python train.py --n_layer=14 --d_model=640 --n_experts=40 --experts_per_token=3 --d_expert=144 --d_shared_expert=0 --activation="swiglu" --moe_layers=[0, 2, 4, 6, 8, 10, 12] --router_score="softmax" --normalize_top_k=false --routed_scale=1.0 --balance_loss=0.0174 --balance_bias=false --router_cosine_scale=10.0 --init_std_router=0.029 --lr_router=0.000516 --n_head=5 --n_kv_head=5 --head_dim=128 --vocab_size=15698 --norm="rmsnorm" --norm_place="pre" --norm_eps=1e-05 --positions="rope" --rope_base=500000.0 --rope_fraction=1.0 --qk_norm=true --attn_scale=0.14 --tie_embeddings=false --parallel_block=false --init="uniform" --init_std_qkv=0.0284 --init_std_o=0.0 --init_std_up=0.0284 --init_std_down=0.0 --optimizer="adamw" --lr=0.000621 --lr_mult_qkv=0.7 --lr_mult_o=0.887 --beta1=0.95 --beta2=0.95 --lr_head=0.00498 --warmup_steps=403 --schedule="wsd" --decay_fraction=0.522 --decay_shape="linear" --final_lr_fraction=0.0 --batch_tokens=131072 --seq_len=1024 --doc_mask=false --train_tokens=946700000 --steps=7223 --dataset="wikipedia_en"
Below are experts of layer 4 (counted from 0) of a mixture-of-experts language model. Rows are named router (the router's row for the expert) and show model dimensions 0-63. Each number is 128 + 24 x the weight over its row's rms, rounded and kept within 0 to 255.
After each expert's rows: "gets" lists some tokens that make up at least twice as much of what it gets as of all text. This comes from a sample of Wikipedia text that the model never trained on. Tokens count by the router's weight.

# expert 9
router [135 110 125 163 144 131 131 119 100 116 163 119  95 128 151  86 126 142  98 118  83 161 139 129  82 130 110 137 152 115 134 141 162 130 125  81 138 126 120 157 133 131 112 135 137 112 132 120 141 128 106 116 111 103 168 114 127 124 134 114 177  93 138 117]
gets: ".", "s", "s.", ").", ")", "a."

# expert 31
router [125 109 147 169 180 121 137 147 142 172 132 144 107 133 114  99 122 104 103 138  62 117 192 109 118  86 170 167 148  82 143  79 135  96 111 105 189 120 127 195 172 142 132 145 163 113 131  90 115 118 137  99 132  82 112 114 130 101 114 125 163  90 129  99]
gets: "1", "2", "3", "4", " |", "5"

# expert 24
router [128 176 117 165 151 110 112 121 129 129 119 147 130 144 122 126 147 164 118 135 133 136 112 164 116 167 108 162  91 150 100 167 134  91 131 118  93 139 118 138 123  80 147 111 135 110 137 133 106 159 123 157 150  94 141 120 151 160  85 132 130 117 154 142]
gets: "10", "14", "11", "12", "16", "13"

# expert 2
router [127 117 133 136 169  87  99 149 123 165 101 162 122 100 126 115 165 117 109 137 115 121 202 128 114 119 173 134 103 118 122 121 160 107 143  93 145 153 136 139 122 138 124 143 151  87 169 138 118  86 162  82 167  92 144 112 105 113 122 121 145 110 124 133]
gets: " | ", "; ", " |", " ", "|", ") | "

# expert 15
router [ 84 127 105 112 151 181 185  94 137 133 119 119 103 131 126 130 102  98 164 145 120 138 157 121 128 111  57 182 103 147 151  96  90 143 130  83  90 120  93 135 137 143 156 135 162 135 115 129 155 108 175 158 130 112 107 110 123 170 126 123 131 122 119 106]
gets: " that", ", and", ", the", " which", ", which", " that the"

# expert 18
router [102 117 136 162 130 112 158  94 128 141  93 155 113  74 111  98 151 118 139 145 126 146 160 140 142 110 142 110 122  99  98 104 138  74 134 138  94 101 117 150 148 140 153 169 125 138 107  56 153 154 147 141 132 106 162 132 107 104 127 140 150 104 109 101]
gets: "\n\n", "\n", " The", ".", "The", ", the"

# expert 17
router [152 114  89 146 146 146 171 135 134 137 107 125 120 124 147 130 142 109 125 174  89 162 146 148 114 112 124 143 120 106 107 149 129  94 135  79 129 132 125 152 112 157 123 108 159 116 138 104 108  65 148 111 137 112 146 135 124 144 151 139 159 114 118  81]
gets: " the", " as", " a", " to", " to the", " in the"

# expert 12
router [152 106  83 138 182 115 130 120 167 173 107 127 128 141 107 110 152 162 132 147  81 128 186 119 130 114 158 130 148  96 125  86 114 106 135  89 135 127 108 154 131 127 125  92 144  82 103 103 123 123 134 109 154 119 160 102  99 116 120 148 151 105 116 123]
gets: "1", "2", "0", ")", "3", "4"

# expert 33
router [146  72 128 145  98 144  97 142 121 149 139 140 156 106 162 151 127 151 116 124 144 111 159 146 158 117 145 147  98 118 140 137 143 130 121 190 152  97 154 114 114 117 114 161 136 167 129 100 111 165 151 123 127 132 151 106 110 131  90 115 111  94  87 116]
gets: "\n", " =", "=", ")", "===", "=="

# expert 38
router [117 118  98 148 138 150 183 179 138 126 140  93 124 102 111 131 158  85 136 159 115 119 159  83 152 122 110 167 116 153  91 129  90 119 137  97 155 154 149 157 118 152 111 135 124  92 107  89 103 124 155 132 129  86 140 166 101 156 146 113 168 165 149 124]
gets: " of", " of the", " in", " for", " of ", " in the"

# expert 4
router [135 103 176 162 185 100 131 150 130 162 103 153 131  87 119 113 142 115 163 130  79 133 149 131 117 100 112 138 158 102 119 134 124  95 148  93 161 114 126 158 160 127 122 126 114 132 135 119 132 148 124  98 157 125 144  90 107 111 152 107 137 106 116 105]
gets: "\n", "| ", "-", " ", "- ", " |"

# expert 29
router [157  82 160 125 131 115 186 119 167 108 115 158 130 113  99 152 136 134 119 170 131 125  96 133 134 127 148 144 145 141 144 102 154 160 141 110 195 130 127 154 141  86 108 119 108 158 168 117 130 115 149  83  91 143 164 111 129  91 159  93 117 109 115 116]
gets: "4", "3", " in", "in", "6", "on"

# expert 28
router [123 115  91 141 148 144 166 138 109 136 139 133 141  65 125 157 136  93 117  87 159  90 155 133 145 115 149 158 106  75  94 127 102 103 174 129  87 137 104 138 146 130 142 116 156  99 128 115 131 164 140 125 136  84 145 122 116 153 108 128 135 143 128  69]
gets: " was", "\n\n", " is", " were", "\n", " are"

# expert 10
router [ 83 183 106 132 163 139 133 114 111 116 168 110 127 192 127 115 109 134 168 120  68 115 135 126 113 145 129 120 130 101 101 135 141  86 120 110 152 153  90 109  79 108 130 108 117  67  86 154  81 126 112 166 145 105 131 110 131 131 122 183 162 151 127 172]
gets: "a", "i", "o", "e", "z", "h"

# expert 5
router [175  62 137  90  92  86 151 136 133 112 152 146 116 132 128 130 178 167  79 142 118 153 151 139 156 129 133 129 122 116 138  99 136 137 142 131 144 125 141 165 153 118 116 147 119 174 125 116 144 111 106 114 119 146 139 135 115 122 122 124 150 122 169 149]
gets: "1", "6", "8", "3", "7", "0"

# expert 6
router [116 124 128 106 140 117 126 147 163 111  87 120 125 135 109 118 134 123 122  99 141 127 138 138 145 138 112 107 130 160 194  98 106 107 143 113 120 174  77 107 135 159 165 133 144 106 112 128 144 111 106  93 159 113 132 136 130 136 125  78 137 162 153 128]
gets: "–", " (", "-", " a", "'s", " an"

# expert 1
router [126  95 155 120 155 134 150 168 150 141 138 129 126 117 107  84 148 122 108 147  66 145 166 131 130 131 108 143 141  98 156 111  82 120 116 105 144 132 104 155 148 121 112 114 150  65 127 107 131 128 128  96 159 136 144 115 128  91 141 119 145 123 113 112]
gets: ",", " D", " B", " A", " G", "."

# expert 0
router [102  72 104 125 168 156 142 129 124 129 110 127 126 134 125 141 115 136 123 134  90 136 138 156 132 135 101 184 167  94 125 106 101 126 123  49 132 119  97 171 140 137 105 112 153  80 125 134 136 122 130  89 180 111 126 118 105 128 166 121 131 135 151 104]
gets: " and", ",", ", and", " or", " to", ", "